config.yaml
num_hidden_layers: 12
hidden_size: 384
n_experts: 128
experts_per_token: 8
d_expert: 32
d_shared_expert: 64
hidden_act: "swiglu"
moe_layers: [0, 1, 2, 3, 4, 5, 6, 7, 8, 9, 10, 11]
router_score: "softmax"
normalize_top_k: false
routed_scale: 1.0
balance_loss: 0.00478
balance_bias: false
router_z_loss: 0.001
n_groups: 4
groups_per_token: 3
init_std_router: 0.011
lr_router: 0.000803
vocab_size: 50257
norm: "rmsnorm"
norm_eps: 1e-05
tie_word_embeddings: false
optimizer: "adamw"
learning_rate: 0.00106
beta1: 0.9
beta2: 0.95
batch_tokens: [32768, 65536, 98304]
max_seq_len: 1024
train_tokens: 347000000
max_steps: 5421
dataset: "wikipedia_en"
Below are experts of layer 6 (counted from 0) of a mixture-of-experts language model. Rows are named gate (a neuron's input weights, with its number), up (a neuron's input weights, with its number), down (a neuron's output weights, with its number) and show model dimensions 96-191. Each number is 128 + 32 x the weight over its row's rms, rounded and kept within 0 to 255. Numbers have three digits each.
Before each expert's rows: a language model's description of what the expert responds to; "comes before" lists some tokens at least twice as common just after its tokens as in all text. This comes from a sample of Wikipedia text that the model never trained on. Tokens count by the router's weight.

# expert 49
It responds to: At in "located at" and sentence-initial At, plus leading dashes or cells starting stage, date and results lists.
comes before: "9", " ", "8", "7", "4", "6"
gate0:110126091138125113125110163083156118120110145183126112132146090132149198113098102143140128086142127172112029086124097133121128166131114106155144120131105092123144114149108143169122096060087151099125148119100097100141148089108115113156147117143148091206126143050080114163113096171176163110
up0:095161090132152126088165103066152073144153126094138128158173145143083171152136120159108165092115054134126134095120163150171156152069188185108151126121131136125139104173168144117077155132099162097089164115080091061139189092128128135172110144142081111200151108125111138166153127145111097180
down0:149057129120111101146127144120163095143095172106160056149097150115105168130153148102172083139136045161121061064135094101178132135150132177111075079132132169110103089156139106174125105166161148166078109109127088150251151072168124098136169094133165115180102144096095114155133090124088171192
gate1:187131175161104079134138110116143110112104181091129095010085099116186118110136118112124177125108094133115140180189121095157108092094182077175188237111110101116115118151116192119158106123110158106098123179115179127147131142171146122137158134087134173125096116125142174092121116096133114086
up1:130127119153135132112139090101147188089137124179106138168100142176099128131101164166114099117133117214137111086109090121095120167027092145095157145128121109047116092165162203075137160127126154123141142182130089099142106109145113071146130153137116129169087148125089139106126097192103170063
down1:117136138122112063126184128153216126148127056124178072113105107083144092110164149071140149140138167109116129122153147151101175105197083093125135098169108114157134123136142113109098163189101104157145139161092187142074134098145116077096082163128083166140161121098188104130162076147181107159
gate2:134104113159113152113126109190180144116124085121122125187101104131124165162148038161131094154107080139154077079090064132085108043139106186103167106165131212124151130115099083070120141223152137090146161094110135123081138141152123121133135100193082167122142133125089127137129135133150130127
up2:133127110150132097129120112048122087174108209144156117093134133114097127074078187120137119099096188170071098137152161103161149202114124084123122107114097082108140096162113199153151112033078178138150080163126116123197137144071077127155107122087164095207090137103190107089111147147125134114
down2:133137124106165083139175161132127088166130074130124155086113112154128157090118143120141122043124133169136123159136154111099128184162121098117095118122087141137139093129113196108140178125131123101088195168116106196159153158143153075136127110061126111118116102169151113177164145124106128133
gate3:124125110153186078143140136047135120122115139140160136125142124125137105134151102147075161110127115147137119086076112155098151127156139167154101130118163157151148141143118165113098175119180121144064185147168145106148161112140124072147156095174077163119182111134160152175103110147147126146
up3:109106193153101069191127101133102151127082089080164170095145083125132169138146209085151126141132201113080193155115145126086150149154104131134101109118147153120126137079083190140162164082171112154165114126148149133037145183108150153103154194062129143152062145118083176072086162114112118160
down3:134150139175076171117110120071097132088149168067083107190142120123107142147146121096111121149080096101126056093151163139127171105120139160141102114066127155095118065096138116100117098147136141106137129174122177176099105107113132136100126179175101162139166128133132080188203091152128065184
gate4:144157116106170172161134183162163056116170130119161107162129137143088076097098116122137037255122155134153136150152135135177135153173088059135151115140104147132123137186160110117139120103120088120155093135104132185128131130151130116127081154128199131110110136087116098157120082132121119145
up4:144128154166115174125114108152156085149138105142195127132087138118069118143151126086150114176102179097108161154114137083149102151167142113156098116107120175143129105100115089162132136088110121171132102076198142199122106074107110089115160200100165114112129099115150142110102123043096119166
down4:154110125113124106123158187062126110122122153117148079143105154096120162094093145123105092072085076135137072119150117170123102145105061180169153084154095102142185118174124087187147131087156122193155083132109109191107090084167119076154097108128128151129150102095132135152085141160078109160
gate5:114160185177084121140151112184135185090176067094077154144180138129054119137132115108189125188104116168091110108150114120116177119126165115084166118120120113137130111109152142150112129166100140084197121091093126120086111157146112071104151179099109150093157136070151084105087112133094122142
up5:123120136103168160114120141084116110126137169177168155111122099144230162099097129140098133141177114129139166160167152156132134164073122112153111114133157111115088119159113090085102089103190128132101075128175143168145106061113110153120112048079176108148082145136175113135175142111131096112
down5:103159077120144200143131115140054190140108158062124097164142202153111198094100117081149136198102119144159097097126148111106127120124125111154177149136105159124087087168115129105092136150125120096115103149132140094076109122139159131137166181192124082128089107112076193174135189157133161181
gate6:121098175086162083098119110126134074192084085100114099176052130105100127100130186150196144177122073119144108147185108148136078143099131170203137092156123208145176095151064112167123115183168126147075099116112135147107124143109153141140098134091145109133172161113151066188088162174139103167
up6:077124085018114149104179131093133098125172128101085110131146134170159111117118148159128119120092044136113135072161174090152140153078199096117149160107135131089081078107097126130090114087144139079099106126112113173087161149095106160135117107129101104145113114094100111142150128175072099134
down6:146111190108102111154154135162154132166090129075176097114125126104070100121136178109177093131107104073104124115147206093168142129118173176124059128086084148071136119162199112132104079093127169168113146127147105144149192086133137168216160087130115130153051089132079151112186133114166107159
gate7:127136156111169149082101153158135066091105184180161091144075166137149172121115163131135102166116052162119109121148122163125101181105156090116147074100082104096107127127090083101144143101188118145111131178164104142125076122120100146141143087099131090146164127126170100209076122203144103066
up7:096160150145191133109154123148107081159117174204153111168119171173162150136143143100074081165130081120178143110112140175126144185074159097073126095077112079087125119106079109080117152133165108117118148127140136133123110125173123112122110082078178127150153088137170126188084141150126106073
down7:117086114149081091198126184060040126093115163096227100155105156124098112057140147147123103186160077114097121063141148101184145188116036117111088119093051162161165081137120111155089132112095121174151174117153144155230141068136129140083121103124151104165113151137101118140151126112125132112
gate8:163131146107085130105125144142192151152191075136133110134096133127146150136148141152153115178165119178120136089105113130112099195137076097088113112123070153083154063121099147125144092118164081125082127182142075064134066117087107153135156171106115113123201163096176103140148141108137138196
up8:123105089148139126122130118165106120106105138113076127114174090126065122088056098122154118072136106130093079118153115073180119046133125148116151169163168106188084142154136138159108110149099165148160067106132143183120150125123133128166135051127151065148082137137118127116138121138154153069
down8:181179185154126140141078138116196120128098133165128127133118130085173135193120109103103118108101171135134164196114158147170139127130095117153151085149128124187098163160155152151135190146178107145141136161146119106102105139142166120175111126121149127135128057126145122165155153154113140159
gate9:125091151073147085096086185152118143134091149161095164107160107102173092117105096100138133103124128159094113119121106093131091189139182102141085112130134151081094095118091036143172126087122134114119085162162096133167074099123097130141177155124126079130128117120103099124115145122136124155
up9:058152094078130103128138181184106117146145120180141108182209138151183085151142120067111093112103154157153104171146175056137125181172103117166064148133149145112138107095128100111169068137126089070140112143123125143145075104161120180120161160130122065076091078158112056132175160120128092109
down9:142115164132144158194117095107095142090122087116134129096108129161140177135162139109127129171143078103145119132126123179121156126173114116105150110116106134124112144158097127142137152130150124183132146089171155147127110092120160077117115126113144145168075213114162086150110126106139151120
gate10:092094088165193162093071194098171118182144150136160103114071123112149103126088187123190077192123056108142120128185126215186160201113145080157129136119054112162163093142128134104118129115128090135173106158092151092134131115057134150132082120067092141157153139061117096170131110086133110162
up10:164172164111052095175136083167102141037066093110086175144088117119107128126137121173116183086154200166092117100075122060089075091138118163092103090169150135086134150130126138156112144117125152124114119166138076146162123167176115117147167130182120101136147154180101142092125172150120173047
down10:189122121165129199126092144095099068102132170112193103100150141193106037165176137086144177123120184150104134150145096143142044123150122091097154107068133132166133131160127153114143137086129113213129143146135141112157132171041148128113200150183128101150114135155103144093135124094149095096
gate11:139118077068087115173144120186109151127171106128066164139207120145092134156133159157140109101116138104124103106150124081116124081153148126165083112130119108124089169123179106099103196174091187067160120095075092179088137127126140163130100180129106161054131165117133104129090145148090122191
up11:134182155152046132099133121161106161116127156152098181139187131144168179096116136108090105132135164136110107118140129083125198134149159075112075070130170129138144189125092103096150177094104109101155117089094117151139103110116147070137126110103104128113060144098180069102119105090102123119
down11:194066082096092079126199111145142139139121178139058155163116098156138139111068189149144111100127111154138124109108146120156084168055111123082100144169146075133107135122206105113206105102098143128119194084082119128155151122182158131165099115126141139137163155146138131106128092109099096103
gate12:125161107117095133145134199135158160068117116116188087151146152145146127137137093105162121173128148126110128170151121098153147162208100203112095107088095119144126136104145126174135065103055210154140077124192155166170102120101099149107083106062168134049132128106134076097161126070158120103
up12:123132167141134106120114115160146175066184070136113133123139163133183127141117086126106130117124154169120138108121119130093092102161124119090138082115205099090132138117089179143072123140122035138173200148124126099141139095121110068130139138132110174119111110127180107149088117168103152097
down12:113120168112107103085137075129103105166133093135105130108132079131181141178160069119111143181137112145136122132091149104103124097111139107144110073138112131175165132150141136074056128116102126140114140141203106120177111045112072099118148115079125118104167162145137110128121164152092161079
gate13:122108119081119167086092182133073139137164127123123131125118095103173140116108095098133119148134149152109121124136119129099123115131146071075136096119077071094119103143062131133125122083150114149143103104104112119153129075088141120158102069142119123147109141076122170183090128148145143058
up13:093166155134156153138145176139064137170178130135150140119129126136163097165136141065099135139096172101171174158143154171095179119106183083140155113072137065113153137087085116115118157108159077110165156107098174083115149094122164121106074098126133186119110096128130192173088149140081095058
down13:130112134129042161143098207071096126148079123073177124134108104108102120116187099122130116182160117164103073097125133131164088109178103070068104154126062144133153104134077084083140118101133082132128125115144129155223114175125098147099148071158143095133148196159137102141188136066149103080
gate14:108150171112110198158127146190113157047183111089132095130140133120166132166142157116139109164110128188136113158187120146134137155175071108093181121118167079124116134124154172106083055073103092079165119109128119125148090113129143102099084120075128118045117146132129106140115127147089146173
up14:130121173209169115110105159120193111148080103217185155111069055140129126119137133150116136080156181134155165157100080132086141096117159119139126139134108170067159127120096067126159180132150142135076182154145108120171172089163116138157122158133150176174118135147108117150140092106132149149
down14:133198122174166079137159155161089146121172169170165113092113100054136079131157131138124116130073088142123154099157123151123158089103145116093148129100153127106123107152146147087118144103117138159116092123127134120043159121172168102170146145113133149107101105135137130140088147154165114113
gate15:111090128177069144155111103134158179091119069123094170230125078112138126144100152104126141199133114134094112131102122126144191124152107180094104070142167104126143104131107113180073123077072156110096120107170139101110061083119087110101197120156105158094078115100115083108108153149087121084
up15:152154115084150112104142149114113070181140153137125109077095162120109164114120087175135125085135092126132125110158136077145053100089183066143132163129105142124105147124135157107148123208200121164129115176117104162149170149150141166179042130141137097191185137124139174151172117102140124165
down15:112142080128164220143125096123138144132113175103135081157109115068104126123135096117216138120179115079076039125122145126136096139146095204128120135139143176096111095141056148126155150113140109070145124145074043171156134133157166104169144108154101087115082143144081126101208084150125053143
gate16:133140137160141134119131202089155062116153131138194105127102147148141112137153157102123132115110092221117073138102110124110065113160107167087104134111148129128167154118182143152138079105105143150101162134113146167111078150125113138120068048101179114092134108155225109123094198178145112080
up16:107103099161105105122114092193125188114110154166089121140138105108139153130123079152152125136164100096134152099146134147176195143057112144071150115123100160104076043153120163090157155166180097109154131168114128135156100089097127123145132176161096163150095150092073109107193047129145141147
down16:176149121143150125165194107132147128089086136102114120090110153179094146115165157109162130111112099090169121125136111092177132111150088125122149124119094151180154137162128101155140130175111122110104120095148075114068088130142117097101132182113132115134144133127074079123110076187136134064
gate17:102137141136088117142117117174105160116080054056122154110156080100136156126120124118157136107128226062138167148132160110151118119114124134130120097138132123150112128082091089217130152109109108169151093131140121082089191140093171114130116151120134136141112130127055143104089146114102112112
up17:130133078174143115117137162000127159114136213189146102120177162130177153141135206153061156109158063133157115107098117153127130170128130159127150170114157126157159143133146148035112127110102127116110231140143126133127143142135159106174139089167082161136136125116163108161130113195169144174
down17:149161162163137144154150105146135188158107108118106131210127082098150125121122059127147117170197107070162196120136172149111140022130158059110079193170105143124102157147115173099215150151094096086141106095123116097136123187096109127064105125141167108127112108144145093088100149164094084126
gate18:135147065103147078150149179087135089080086166108148126136123147129186125138138154119117197092140045116133141117114137141184113128169121127103120119115123167127137080118133190155162102092149122126074181106136047078115159135141141155178152123131085094133117125153163137128106149148138127175
up18:147129135152092149101130095157106175132109067102112106055125097119148081104141137126149113118107161094132186180127127085114120074147103108161098179121121127155177181134161109155182092140068103089165075092208140105131136100140110166100136123070147123097105124109114135105111217060178102105
down18:179135094125177104160132132081046079104136139082154076185151177051101174144138160129106150130137087135135135078116100125121187107137155088100100106095118156163163134129087104121148080149129141164079090111128176150183147085124141134066136141117172113116119156150121151148162101164103109149
gate19:087144204117167114158121137158159159101154090134173119095147053093166112141150160095116121115105171128116125127151125123148145165130149098116081117122083137103135054147119074108105129140108174125131086160125171150165152020123205067113139088141097132131148119081107126144037150152105125097
up19:161087091124104133106098117135120078167057141143107121190128137163087122108111088171142107126202117168121107136098113132134115095113114176152161187149108132145123179138113181146163079097143150099125160126147109123162098168140083183146131166122175127132151164170120071095206093119165153139
down19:166194145091145126192063138125172072144190133119150135128146134181104060061121150110099107122123066144102098075148168155187133081107174133154130133112088131140114203141082151085138113087168126143118129155103151138095162181128123142102148121115096107135124140134126120169142149149170118136
gate20:131157125105163089143130191138126092050179128158130094151096161121138168116128126129138122127147109154116174110119099134165120162169104122125139158125172110105140077125083121062131169124138085143190092109088151149127162135029123090111108130074137121109081132145147162131127067122176112096
up20:138075129126078166140095077159165128217108068080100150117167106123107098123070096150158121148135146131088070117118133076112134166137129092103074102122097122143135126156134094207144087143104193087114112165150088139145090107162043154140149120172121117132148154088140061148158148122124139085
down20:148136145137116103115093155113077152092084117143129144160112155060122169170148144104152117155130093084112083110055088145166119139087090074105087133098124172040082100157143072172114147189084181132131093153106107111103087094127119159170113127089165093135075119119119154163151140045117027144